Below are experts of layer 2 (counted from 0) of a mixture-of-experts language model. Rows are named router (the router's row for the expert), down (a neuron's output weights, with its number) and show model dimensions 0-127. Each number is 50 + 10 x the weight over its row's rms, rounded and kept within 0 to 99.
After each expert's rows: a language model's description of what the expert responds to. This comes from a sample of Wikipedia text that the model never trained on.

# expert 32
router:39 53 37 46 45 55 63 66 42 55 47 66 42 56 63 45 56 45 53 40 47 41 42 33 54 37 50 65 66 39 51 48 50 54 48 47 75 56 44 52 41 56 50 58 49 43 71 45 57 50 43 43 43 63 42 49 44 43 45 41 21 48 47 69 46 29 37 47 33 45 33 50 53 52 21 43 50 45 47 46 59 61 46 31 41 56 57 46 45 33 51 57 47 43 34 63 60 41 54 65 52 49 46 55 36 55 45 56 53 50 39 56 56 35 70 53 41 35 46 61 59 52 36 55 34 61 55 61
down3:48 61 44 57 68 55 60 32 67 39 34 65 41 48 52 40 31 56 59 62 49 28 67 42 48 46 37 52 57 50 35 37 49 41 35 67 37 67 48 45 49 55 41 57 60 66 49 47 49 52 58 50 48 48 41 45 31 50 61 44 40 46 69 53 52 40 38 69 52 46 62 54 54 58 61 60 49 65 44 41 49 59 54 55 57 53 43 31 40 45 49 63 46 55 58 41 43 44 51 41 45 60 67 46 29 24 43 49 56 59 57 57 53 29 48 49 71 40 53 48 59 43 53 42 55 51 61 46
Description: Collective and group nouns. Nouns for groups of people or living things after the or a, such as people, family, species, band, members, birds, government.

# expert 41
router:45 47 52 44 28 63 69 47 43 50 63 68 44 48 53 39 39 50 64 32 50 61 50 23 53 30 53 60 65 25 44 66 50 36 44 47 59 52 45 66 42 67 47 29 46 43 48 52 51 47 45 35 33 49 43 50 41 56 54 51 31 45 50 64 46 47 34 53 51 44 52 57 58 62 38 48 30 53 46 44 50 47 54 46 38 36 47 53 65 43 52 65 36 51 41 47 63 50 53 51 48 43 43 44 63 46 59 59 38 44 34 47 53 46 68 45 51 46 39 56 62 63 41 65 45 56 35 41
down1:45 44 52 43 57 64 58 54 54 54 46 49 38 46 40 62 36 61 50 37 59 45 46 28 48 49 41 43 35 39 50 43 56 43 56 36 60 41 52 62 70 48 40 45 60 52 64 37 42 58 58 60 59 47 40 45 50 26 42 39 48 42 32 47 49 40 67 61 57 52 54 42 56 53 32 44 57 47 68 59 51 54 36 51 40 52 44 48 59 51 30 62 44 45 41 54 51 30 64 63 41 51 50 52 46 38 36 56 34 46 53 36 52 38 63 57 47 43 64 53 63 59 20 61 60 39 62 31
Description: Work and event nouns. Nouns for creative works, seasons and events after the or a, such as film, album, season, place, race, and infobox chronology.

# expert 62
router:48 70 48 64 36 56 64 45 48 50 66 57 17 60 56 38 51 71 59 56 66 56 56 48 48 58 47 68 53 61 69 42 51 38 69 34 57 62 53 47 38 54 35 39 52 45 50 57 34 53 41 46 55 45 48 45 50 49 40 57 45 38 51 61 60 58 43 52 44 41 41 46 59 46 38 33 46 52 52 38 59 57 62 45 44 54 55 53 56 41 60 61 45 51 34 41 46 46 74 47 41 50 57 35 45 65 54 56 53 34 41 66 54 39 53 55 35 54 46 69 59 68 40 55 32 52 47 52
down0:36 44 49 36 59 39 58 55 31 60 55 35 47 51 66 43 42 50 40 58 64 61 49 48 58 70 65 60 46 49 30 58 60 58 48 59 59 57 67 52 48 47 67 72 50 39 65 48 38 66 57 37 55 61 43 51 62 56 53 45 34 57 62 65 46 40 61 60 43 55 51 58 41 60 56 64 48 34 56 35 50 45 47 54 50 53 48 34 56 52 54 64 55 29 54 46 52 50 35 56 35 57 34 54 42 34 50 59 45 60 72 42 52 51 47 42 46 55 53 42 64 58 50 62 56 71 66 56
Description: Vowel pieces in foreign names. Short vowel and liquid pieces inside foreign names and transliterations, like a, i, r, l, ka, ja, as in Amanu, Dunyi, Trek.

# expert 31
router:65 45 77 48 30 46 56 50 57 66 75 64 48 52 42 24 62 52 64 36 38 53 53 45 49 59 47 44 43 55 58 53 31 52 45 42 65 34 51 55 45 40 47 37 64 49 54 59 49 38 55 49 51 55 43 53 51 43 40 49 43 48 63 38 36 48 39 69 48 57 56 37 40 39 62 50 54 53 53 32 65 52 57 52 40 56 38 39 49 22 46 66 42 47 52 50 44 45 60 53 33 54 57 54 45 53 64 41 36 46 38 47 37 57 37 68 32 50 48 47 46 57 46 46 48 65 41 52
down2:39 57 42 35 51 57 31 52 48 50 36 48 42 55 37 52 48 56 47 51 66 53 61 49 47 47 39 41 56 37 64 66 52 41 47 40 63 35 54 63 62 67 39 43 49 57 56 36 44 51 59 45 35 57 59 40 46 58 65 48 38 34 47 56 41 28 38 43 41 60 34 51 44 40 50 47 55 58 50 39 38 49 49 51 44 75 41 31 42 53 61 54 55 50 40 70 73 50 45 54 43 53 53 55 58 47 53 55 42 69 55 50 46 67 63 48 23 61 44 44 59 56 63 57 32 47 36 38
Description: Early word fragments. Short first or middle syllables of words and names (ig, ag, og, Chem, Ax), plus capitalised starts like New, Al, Car.

# expert 11
router:70 46 52 30 42 74 48 49 40 60 64 71 45 45 55 40 53 54 60 45 58 57 58 43 57 39 59 60 58 46 49 40 49 55 62 41 52 44 66 57 22 54 48 44 72 51 45 62 54 43 39 62 57 40 38 52 61 53 61 55 34 54 72 53 52 65 53 55 38 53 56 68 52 51 55 36 48 46 47 56 49 44 44 38 39 54 62 51 68 49 62 60 48 56 56 43 61 28 50 26 45 56 45 38 49 59 41 53 51 65 44 64 57 49 44 48 46 62 39 57 66 54 46 49 24 55 52 53
down0:39 31 69 46 48 43 47 38 55 49 62 54 50 64 47 41 51 37 52 48 62 41 52 68 51 44 40 63 54 49 55 51 51 27 60 59 60 49 47 57 60 57 49 33 53 41 15 37 50 60 36 57 38 59 37 46 35 50 59 64 68 56 52 38 31 46 49 47 55 36 46 29 47 35 63 44 50 43 44 37 52 43 61 47 57 50 53 52 62 49 51 42 60 37 57 66 62 37 43 48 39 40 54 57 55 48 59 44 51 67 39 53 34 62 53 73 57 42 60 44 36 59 59 51 53 51 49 64
Description: Articles and determiners. Indefinite article a/A and determiners like his, The, Her after is, as or with; also table pipes and line-initial A.

# expert 40
router:58 67 54 35 40 61 56 47 45 42 81 65 35 46 50 49 51 44 72 43 47 63 50 40 39 37 48 44 59 48 34 65 67 49 44 40 50 36 36 49 33 45 53 28 57 46 49 59 50 58 52 47 54 71 44 61 41 46 53 33 37 65 57 53 30 58 34 61 41 51 40 55 59 48 34 41 35 64 44 41 56 56 52 43 44 46 60 60 58 58 55 59 47 43 34 50 58 48 56 33 35 50 38 42 61 53 58 48 59 58 52 61 45 55 56 47 70 45 52 63 52 48 55 67 46 56 48 56
down1:65 57 23 52 47 56 59 53 47 60 57 61 27 54 54 36 55 72 49 41 50 42 51 51 47 35 80 36 56 46 35 32 63 49 48 61 58 46 42 57 37 56 53 44 54 62 60 47 51 54 52 45 44 39 53 36 69 42 66 49 58 56 52 48 48 51 37 56 57 65 53 64 54 43 66 49 52 29 48 45 41 41 50 43 40 50 59 52 50 43 57 36 49 58 47 33 50 52 51 37 64 48 34 60 53 62 38 59 42 56 71 41 30 54 57 59 44 63 52 43 71 49 50 39 53 55 57 44
Description: Linking verbs and quantifiers. Copulas and relational words in descriptive prose, such as were, are, was, between, than, both, either, including, and "See" in "See also".

# expert 21
router:48 71 55 55 46 58 60 68 59 55 42 64 39 67 54 46 57 66 55 56 52 56 36 43 45 74 73 53 49 40 47 62 39 41 56 41 58 55 32 59 48 41 48 59 53 54 51 57 49 46 27 46 46 59 36 48 67 41 54 50 50 37 43 39 57 37 48 55 31 63 62 41 49 55 60 44 59 40 46 43 47 44 47 65 53 55 47 41 59 41 55 64 58 47 35 53 36 49 72 41 44 35 57 47 28 73 58 58 48 39 54 46 43 36 42 61 46 53 59 34 40 38 51 47 53 62 57 37
down0:53 35 63 44 36 43 50 30 55 54 56 49 45 48 48 53 57 54 35 51 43 46 42 56 60 52 45 35 56 40 51 47 57 53 50 55 41 63 43 56 36 57 53 35 59 65 53 49 53 32 43 59 51 35 36 48 48 47 67 33 59 54 48 56 50 67 39 43 46 55 51 47 46 67 50 53 41 61 65 62 37 36 50 43 35 51 46 36 58 40 71 57 40 45 53 44 57 41 40 24 46 61 43 62 60 32 40 73 45 36 63 59 60 35 45 64 63 34 68 46 33 46 59 39 51 62 49 56
Description: Name-internal consonant clusters. Word pieces at the start or inside proper names and rare words, often consonant clusters like Cl, Bl, Fl, cl, oul, ll.

# expert 24
router:58 51 51 46 31 66 54 52 54 54 55 62 46 37 60 49 50 48 52 51 41 46 56 40 66 27 53 47 68 31 54 69 45 50 49 51 56 50 55 52 34 64 57 37 73 44 53 56 51 52 46 50 37 52 56 54 40 54 47 52 32 65 64 68 48 60 57 62 44 24 39 66 60 67 42 37 45 65 38 56 48 44 52 39 43 37 63 55 59 59 61 57 39 68 39 63 58 51 66 47 45 58 48 62 44 57 54 65 45 55 31 40 52 41 36 56 60 42 48 54 53 70 50 49 36 45 49 58
down1:53 43 50 67 43 51 38 34 60 52 49 50 53 28 55 62 42 47 47 79 60 33 52 47 49 68 56 52 45 57 48 38 41 37 39 55 62 53 33 31 46 49 42 49 41 59 75 54 55 43 66 52 44 48 51 56 69 55 50 55 75 55 39 50 47 42 54 57 56 51 53 36 33 77 56 48 51 59 33 42 53 60 53 53 46 53 31 37 49 57 59 46 51 40 49 52 56 56 47 54 62 52 54 40 40 29 46 59 21 40 58 46 63 44 42 55 49 53 55 55 56 37 59 53 59 48 40 46
Description: Colons and dashes. Colons after infobox or list labels, as in "Date of birth:", plus spaced dashes, slashes and arrows separating list items and table cells.

# expert 55
router:47 56 50 52 38 72 60 47 31 41 72 56 52 67 45 45 62 54 46 49 42 67 53 42 46 47 62 60 52 20 53 46 55 40 50 57 62 53 48 62 57 65 33 49 56 47 45 57 46 52 55 51 42 53 40 53 54 29 48 35 46 47 37 53 52 38 36 59 53 50 25 44 50 53 35 56 36 42 45 53 42 56 43 40 55 44 64 48 55 48 63 45 35 51 48 75 55 44 65 61 45 60 47 37 44 52 49 67 45 55 31 49 67 63 58 48 42 61 35 73 57 56 52 53 59 65 44 56
down1:57 52 37 43 49 54 54 47 53 54 37 45 30 39 58 52 50 58 58 49 44 65 50 73 38 34 60 50 69 44 60 69 57 51 47 59 53 61 57 52 36 48 61 60 63 40 62 50 34 58 52 48 47 37 48 44 50 67 33 40 33 34 49 56 70 60 51 65 50 49 46 43 50 46 52 34 40 60 38 65 58 53 70 31 61 51 43 44 46 56 32 45 62 67 44 42 60 41 44 62 57 54 56 50 47 32 60 41 47 56 60 46 45 42 60 48 43 58 41 26 55 62 43 58 50 57 31 48
Description: Place and institution nouns. Head nouns naming places or organisations after a name or article, like River, School, House, Park, Church, Team, Division.

# expert 44
router:58 48 47 32 51 61 71 39 45 68 67 58 41 39 47 42 65 58 55 47 53 64 44 44 47 37 47 41 46 46 38 53 57 57 55 50 58 61 40 47 49 49 59 56 47 44 40 47 34 71 42 70 47 54 57 52 46 51 40 50 41 42 79 51 35 50 55 63 28 39 29 55 62 53 46 48 43 65 57 53 48 56 61 50 53 58 72 58 67 43 60 52 61 43 40 54 45 38 45 44 50 47 46 50 46 58 54 52 51 46 49 65 46 56 49 50 69 54 35 84 60 45 63 51 46 44 40 68
down0:57 32 52 41 58 54 66 60 56 52 47 48 40 45 59 58 56 24 49 57 58 36 40 39 45 30 57 42 60 26 40 68 49 43 39 42 61 56 46 49 39 49 62 66 58 47 48 35 56 42 48 70 59 53 42 35 32 56 41 38 49 48 54 55 43 36 57 41 41 51 51 41 51 47 46 46 27 45 46 52 62 48 53 46 52 46 61 32 64 42 46 53 60 50 48 53 44 33 44 39 69 53 57 54 31 58 37 54 41 59 59 40 46 50 60 49 39 45 53 65 47 59 53 30 60 40 60 70
Description: Possessives and quantifiers. Possessive 's and pronouns such as his, their, its, her, plus quantifiers like all, most, first, two before nouns.

# expert 13
router:68 60 42 36 31 67 53 53 29 45 59 55 30 62 55 52 37 48 47 37 60 72 55 45 59 41 46 61 53 40 54 65 40 43 58 56 44 49 46 53 45 65 34 39 64 49 55 70 53 42 44 46 49 41 46 54 47 50 48 41 32 56 62 64 54 60 31 53 43 39 27 50 57 43 34 45 36 51 42 33 56 55 63 37 44 41 67 49 43 53 60 63 45 50 45 54 59 39 69 58 37 55 39 38 37 51 56 62 51 57 41 43 55 43 60 49 51 50 41 62 43 63 44 55 31 58 47 47
down1:42 40 43 55 48 59 53 49 77 57 59 48 36 55 50 48 50 47 55 44 50 44 65 46 56 54 61 55 54 12 72 52 50 41 42 49 48 52 44 65 52 49 45 51 48 58 54 68 34 39 62 42 34 52 44 45 64 47 29 60 59 48 46 39 51 30 35 43 72 46 68 47 56 56 50 55 48 60 50 57 42 48 64 58 61 55 46 45 59 58 49 51 43 43 47 58 60 67 42 45 66 48 51 51 40 55 46 57 43 56 56 47 46 73 72 48 43 58 33 36 58 56 57 65 63 60 54 35
Description: Word endings, numbers. Word-final pieces of taxonomic, place and technical words (idae, ata, ville, ia) plus States after United, numbers and closing brackets.

# expert 17
router:59 51 71 29 46 63 63 64 44 49 61 63 64 68 51 45 52 66 56 38 61 59 52 37 45 58 54 50 34 34 53 59 47 57 48 58 43 47 49 67 62 50 38 54 67 36 33 62 45 47 51 40 32 61 33 50 51 39 62 40 51 33 52 37 47 45 31 60 37 48 35 32 52 56 41 58 36 45 43 39 55 58 68 63 43 53 57 46 53 43 51 42 40 37 52 60 51 37 53 36 38 71 46 38 47 62 55 50 54 49 36 53 58 47 47 57 43 60 53 53 44 44 62 54 59 53 31 47
down0:48 60 27 68 28 56 60 44 49 56 41 54 65 34 43 60 49 57 33 48 41 37 44 51 49 54 52 73 45 57 46 31 51 49 62 56 48 52 55 45 37 37 57 62 49 57 54 58 59 51 47 41 38 65 49 30 37 58 47 55 54 47 41 49 43 42 71 38 64 45 40 72 41 36 47 35 59 60 39 51 69 43 35 48 54 64 59 55 32 53 41 40 57 53 49 38 37 42 52 48 52 44 51 46 58 61 67 60 51 54 58 46 34 31 50 67 61 35 46 47 43 43 54 51 35 52 50 53
Description: Mid-word syllable pieces. Word fragments after an initial capital letter, such as -eed in Feed, -ank, -amp, -ow, -ord, often before -ing or -er.